Below are experts of layer 11 (counted from 0) of a mixture-of-experts language model. Rows are named router (the router's row for the expert), gate (a neuron's input weights, with its number), up (a neuron's input weights, with its number), down (a neuron's output weights, with its number) and show model dimensions 0-191. Each number is 128 + 24 x the weight over its row's rms, rounded and kept within 0 to 255. Numbers have three digits each.
After each expert's rows: "raises" lists some tokens whose logits its average output raises strongly, later layers aside. This comes from a sample of Wikipedia text that the model never trained on.

# expert 77
router:125097150118104099113133095167129123111122172124127117099142090151072144139163125148097154168115141149101131131085136142123126145113133120145136095095120156105124141143127119135104112112100146096122109135085138185167064113097153148097139120126106112100170107185132105151161145115111099135108095157079142121116120146145127148128107088084122174136157130126103126112122151115125141115175145125113133147138117084111093124105141108097149082151128168151126167159149154093126110118100111118174152090124173135135132121108197140119099114135135100126115149135141145154141099098124101120
gate0:064163112117129123128106158114126167118135150150073073140140151172140093138130088118133141108100151140134118058126173106121067100138119128145138167140140147125125138126143156086095121153148127126103130131169101164132096133113119135175136158119136115114152095098119154102130124147119121096112127109118164126108149103111085119117142128167092098126110155182126140110125148154148181137151075131139116149120150124097122116135162130129118147133135123108124079156110122148154101164136117112113183145119128104181102162115140110128089137162112136134116171122107149083129144138132132127
up0:138127145159134127115143136142154138118122144133144140134113131144121132109180169133144145142124143145145157093137119129148101154145116103161144121123107147096130096119095093094143122113158149156153145089138100120111169130141151129130136115144139100139113138171144154102133148099150114093081116135115143099090150124174158073121172117098166080149112126165086113107140136111099130109152160121129112143122146102132170126092160139118092127094162145154124086110117124115111082204123147130098107143132092153144115178133172064107108152144123160102110135114142147094108163116142084114
down0:117124115150141118157097092130138113144147149157151159126138179152125124122111104178111098126156143140138106100104133151104118133092138083140148131154147149113124095098097116130104129109128108078092196118110112147185151106115125133145108143127158081112124157130133101135134097149142029166103147135125092122149126136143142144101066138163168171128137101118124115144078082150112126158107146135142163135127172079113133130151123142108152160091133134118123147139132152131113135134116145141106146147104100126093086131163133155116137109115121132115144096131114129154104114121102164106
raises: "\n", "-", "===", "The", "In", "\n "

# expert 68
router:117079138125155130131152123109121126126125153138145123194166179192123124143101082121138132089108105132099150106119117109130145133161149137085160111105089185073102115086121106169117128157105081150110132108107109117147107136142169134121103125117156090118087140111109091119158104150118136133173084159122124114111150130138119115123128175145088153130109110157152140119144102085160116125151117122140130113074128109108147088122153147118133138144127156146149134153125089116096110130092136125135109173130096080128114122129134103113119114138104163083128136137170099113131139110129150166
gate0:138111132166119140149129138130133123124135137141135149112132120132104164113125123134140143145078132119138143120135163162128126128132143115134112112159133147155117132112068138076114128117165127159103116109190114131122119123119162112152113146121082129175115156136101109142117180109138128130111143143147127103087114176196149149129164113119104148122177102097141142182129114144106117123137098118180119172147108084120132151192148102147157092136090119113125166118135138079126108129127159177113169084080113098116095116152120101134112085110137103141142171102119133143098150146136120099
up0:098110146112139129148128135126108166119097086168152125119110090121107165105115108143089125116120136127104131132138167186112147136094165103104136114142134100114119134121111118086135134168166100139100099090136113127089108114145192117130164125089120097138085117117146162161168155110187137143101124140121139115080122146133137162143179122125150140147133121100166105132125107128117112110173125123176127167124145110079101151084148135143130164112110075167113109144149127112107110108120134151132147111116116105147121103152153073108128106118132136147122105128108122071099136147094166135
down0:104128134125089118108179169113130133148149122113135123108129168140126115094104139115122158110111140148137136095140169107136133101108100168143141092161132133176070139128144120096128126121118134094163158164138120142089137122142116119163102198100132117122119106143166089161163125149115138128146136141166161111124135104145144138081135134108127152140125143163126138105121107101129133184132130163146172178125155116148139084154151118109175156102109123089149164133138118165126114111113117112132118123113135140113150171140120159124120157101100065146130085082110099160156131113100166094
raises: "i", "as", "a"

# expert 57
router:141139131076147138124140122099139139136124101158143110172114163165140135119100122109138151126101134074144099117183163134121113136134121123134146110097122112106114113106104153113157108159089131107104102111131119163094107139134137071137151152082098090141078130161117149142123131110164095112131090178108098131101104103104169136152094157118150099126150121163142126137134150126117123104152118123127127119098135119167115131127179140110129129147148192127112142144154173144094148107099091176137106126130109123090113144142117147067126161091112142106133133123142072124106165134129082158
gate0:113144136164119120137119135115128049148123091150132128107123143161098105109096105118127150164138107103148175134154115123087094134119134110153109085083120136134165138139168134089106087138112101098137099124128127119128148166131132153131129123097170159100113134103124112159109164065141156149116071123105134157099185128146113090098128145130126121150083116085144121057164132075116106167131135117149131133094135151133122162122139117090124138139116120169129134138134157185130114140110132089141120113129137114119146149130087149108115146168156115119092130158122123112126119165141119123
up0:080074120124105155109139080125120180119154089136142099117115106160137134169124138139122142098097121169110145122104126121104145160149135176148145171172110178120144135119084101145066102177142115128103137143132128143136092138143156113137119125150171186169099127127125150114175128156116133110143121114133126116146087120099099095100130109147146135146166111113086116167125150122165145075150126164103111134079118135149166123132134176159113118150154134133147146125131104100147103138117097120097137132095128157125117147126127141111153106104164131151113135098135162122141165136127093122
down0:136107146163134100124134097110141158102136127134156120133146129117104148156125133150118120118142169105147162134094157126183097097144135139136149166123097123180140122171113101116140098127136131126149111098170148122095092122134134159097072120104145147094141126120121149150112140127141114109100105152107136133111110170134139138173075132090126087109147139135129150137158098153090129090140082121143142143139083110149128076123155153181168101114183117095085120156100109155113122133146096126139132193145162132136112104124136121113156164122131082127158125103110099117144105123145085152
raises: "es", "ing", "ed", "e,", "y", "e"

# expert 22
router:099117109142106087148108154128137138120126130148130162127117082115123109098122163127057103110146141131141092191095112124130129122109151109111143143134174143129155120114104119145116118127131098130085128136152143182142089140092119131136162102143085105107184133131135148114161179138155101128100146127092131122134128125142113139137128073178119138095132128176114109142107111149125174140127165125115088100134157170123151082102126125136112148127141098080144089205146120117169105129148137113110126092120164101116111141142104104115106120109116160171127145130112149164140120157132113143
gate0:103165180143115120101113099117163144125167142103104113157109155111132158147126176099162118116111108120090161092142135087125057070128128158121127108144162127158139151133150147122119133135130155160126089144131140153147131120081118181182126130125139117143108104102148157133135125149151123141134113171144154104156097157093115114128092125121124067131108161167123118181077071142123124119144157157125146104121113132112115166120092119127147133119145118119113148161148145118128145141154127116135085123108124135130117135120142152173115071152129152150095104126146126113137162119118130074
up0:151103111151123134158148168168114127145084121165126102116125073120145113109138094150114125121140145150158093149129145193126183150138155137127093132094133134109131118062142111097148134109093108152090120105122113112129125152170145111113097121151137126122122151129101128135129122174130161078145129101106139103135162083156113174124131123124148105146097101109143117093143161109145143149114130119137140145114118147138155089127171119136125097093143150145112132110096108127135152130100130137179149138117106069122163128135177106064148175110096085098156137100129139110121100096128128134
down0:114186096134127149140147166139114127154069053172146097147163145135140121129129115106123115145147142105131177168122143143144132161136140111165085136131139140126155077097121124126130137131128153102104136143097111134128178183149134110139112088143134155188083128102166106122092125114118104124129140112091149084140122109126119121124080127158139100090137103124193187145087168110136125149112121157128128156122124130152123128127144132128174145150123122136134113096144118106136149120153122133135118161149111117116150137124145112111086120071109133093097140152105080108145124141111119131
raises: "-", "===", "P", "==", "A", "|"

# expert 50
router:101129188119125120101148119178163113115114104123111130132126130104139119136135143126132101107134084139162090127105134126144168112123105105144105133122142156161140089134141140104102065125169145083131119133107159149173167177105086146161121119182162152106117128119121137154127131084147158115134121087094119149130127121177138143152097172146129096141184157129156104118115164150113128142135107128134175089122138124159122156159085147113071129150129106175145125112129100143114111139137092125133113094095159154118117144106116111133180152117110117102116114123154144105081132116119124103
gate0:135132131139165128133139124122126108152124144115144118142146162114115085130162112108081109113169152104147119145126132178126134087103125117114155150121142144135130102135125137100159136116086128111052170144067122164144132131151139124125154129144128109156108086154148104111104166135125159147145160106099142119163166122141153124140117091122118150117129144145160084085112162134124087098172143155116136128120099119101143128114150163123149157121165125115128119098164122130110139123146140189110062108114145140121112194111112137109140111143187143121115147107121082132089120088144100165
up0:128108146155160107147177118123094115134120075096144117154151150179105134129125094152157161120181121123115144096103151077140138132154159100142144118136102127099098150168104129073117147131088154162132113174136093121100148122143106112112124145094126134128128104115180148127162124154133110147098122130129137108142135135129179111100146162150121182095098121163128126135149132136130147177158114134125159166105143125130150139109133090086128147138138117132106092102152132116188128105144135107139135149146119098084128130091141158159146106128141197125176116148141121153112123166111142121
down0:126081098164124113151151140150145133107097077169104104168099096123109116139098122129118137121109139096114091142114151136156109046109133164088111114185144162129101087113100132085134114113129125147121158131110096107145120122091109158150140142140147136150118132133158103124122089160152120127125133108106141122164111128136105125126107116130153109085160151149133127123152180140119128170115098150119153130121149096133118156123140114104160152092134079131125130120108105134120173148118121166132119141115147147129086143153106064119186130126161137125099119130122103123111106159076149072
raises: "l", "re", "r", "s", "ra", "nd"

# expert 56
router:145140149098109144161114104102143100130145139167129098135122141121153101129113103168078136094134122177104113137077143143081149143131133102112182128129117130141136131172157120122099137108153132118129111105137110064175129105157122089142139137134119151119098095127124104122145117126147111121120112132117111148138164164149114112182093162104103153103148145148105140125135117146113092091151117120144151125147095138107132128122108127139147134141138102163141092195098095130119098161169110099151153071159137176105131143125103141129134139101138151064158116107101163150134147108143101181
gate0:137084135091117124172109164139096142139144123145119102127133130131073120122149141133113113148128156143133093148152112145095130118133149101099171137095114131125123149150134151078173087147118141105132175135123104115153125136142121136098140147126101085135131154134182122167128126131110070125116104149137122102143163151157122127169097123074108140114112152113096118100087162111094093148143141132131158116087127121123129150123116107170119149093187131149134114121128100191157096162152103108186078099126137126095129164126117147127127102185113129121146130146147170128128111140164134132
up0:115076089099159117125101138146139129128128132123075135114122110157047119110129094144127131157152130098114100132097106146106116152091160159125133099081114126136115144098102075135128112100094138135102136117128153128113110085099106132142126164158120139192124083128157124163151176099126097146127110100134093151138124099131137117113135122099130125094121108114157122121172131138114155084126139138185143159089160142102167106138155115151091143129148157159164142139128144149162125108137108112134125103130134118145135135173096078095124122125145113128124138072173116161123105116133106117
down0:182111127132071155105136127155166113122139118120120115120171148102154094105093090108116130144124095119108131115125183150088086175129104147094126099110170128140114110106141156120137113128112138134089120120140130138167086110112130144122125119155154147131085138123130115122127124121085157149120128147142123099116067158136148108155089148109122138150095132089096141140158085168084114099097169081141157111102101134090153115114134106114137123131124131146137140125081134120156139160126098154156124118108132164118186148158103109178158113126154147109112115094116141154165090136157133129
raises: "H", "K", "O", "W", "T", "N"

# expert 9
router:139170131136136148095140113134108093113114125157132119135179169138185116118106119140156121109154104137106127110112140122097092103156093123159125149157168143167077125125086123108156133106086090090122128130168118119142134129140140158149099135161132122095155174101110142104118170100113150117112125101160097101168148112153155162118148129121100136072114140117112143120147119126141107121095132088083101108136084167164122123072107114133137116154100120118138140140098170123111138138174101100108090117105134129155119118134129100130088171176148146114133125100141111109135140141074156131
gate0:110127152130130140112091115150123119071125126160089117087137113139123159133138128088118152126117126135156138117162156138146123158098162122112155128166169120128096128112099104137132110104114119142109125120123106138115117161155116135091110094087107167158138099168146173124123164173154163091098125161117127114167114129155119107160104109109138096103108104116150118115188136092085102176171126145129147124161093095129133153079107131149115125112141129136125112077142124115148121124075146139112129151131113139200133120128108120108114154132114174130093141145138108098096106105108102072
up0:101107137135093084113139140127141124152112178123190107136092117134117138147134126142178130154142126104091119134171150138136149158136163128160146137124131130168165138118076132118094136153114172146102144151127083092139161101151112132067077135167125168124108158124106139115124135131152118128135162128109093124113130103146147134132105109159084122122108142142167154135169132108121160145187120134133149126129138134138133158111133117090112108081129177117075155127164112107078145082138122134117098124121138105127137112120095119105152117117137182109102127135105137132131111102108061126
down0:125133101140085160149107128117120112097142146172155125111121149136131133131162151129122137110099124093124123134131119092134156154109132134101164186106184152090127134141163128151118074125125141109133119116121135133146117107145132124160127142130117149131050111142131141122146147112101124095140140117099118141121152139152107137139154136047179102131109126141123120141132098076127170138125129098090159106119139207122077137151129106130126127127127121102122164146097160085100142118128132135125143144130142157126118198142154122139131103114155148110156126126133183140096047140141131127
raises: "o", "in", "e,", "et", "u"

# expert 43
router:113118131167116119126099143126134100159144131136129143110077109119093108111138132131124173152122094146079162145112097087156166110135128096122113149122132137076160105133073107100129107150118119149143135120136080130118107121142161107119134135105108139119148165123131123120145183089147111120155104081085143146130144106117126120153117116139160136143088124127153132178158145143118137113113089162129134107100158095145098137184162170135109120126103096147130106091112101133177135069152087176131106095136112122099093118108130143111139135125159106140111140121124173139110094113079122086
gate0:135138173112103122152117094078122099135141146095141133145123099162124149134129189135149157130138120136148150112106128105125128114177159126125164132079141115130135112128094165136132112126179085130140126093141198114119118103097141094131145147127106167093143149132133137160136158154107124127135132151142124157094066101183119105177152112137115134120121115184135148110179131143109113107134115124160109119121162109119143125118174110142153110099112148139116147114117118149126136126147192124119153109172137149104136139143148133124100169140133129063115110110157121180124158136111151078
up0:161123109122117144115125153145105122125144106164117115104138089070143138112130118135129089116131141114132114135119145119152132126158066167118114104196147134120129142146144087139146127119091142163137150145114108135156184162155119163102115112166111093144129134114099121135131129110125122098147137132102140084136158153088106157093122147101124144103152183117115099162090093083146079154115112148071118131141106157139161162133130085158077148142139125084107104135143103165112147146111103132159092139098145139110160145163121105184136130143158098161127150129128110098123121131140116122
down0:138076133108131162105145105121093148126119099133102085146142108113097077135095150114119149145125101121081146126148111137130106098129113153148133109091111090151107136115159105127148056126105152114136143163117122142176101132089110115117136116106112127149111120117133126163100141161107161142124104110172112129133116114175134152147147139108155087143151143148102181117117121147122118130162151135117124150123112077163140180114127116116128175092121173126115119166149138107090117179093169107139151147127135121158152132132077127122128126141128151180125140121123149165172165133188129134
raises: "-", "\n", " "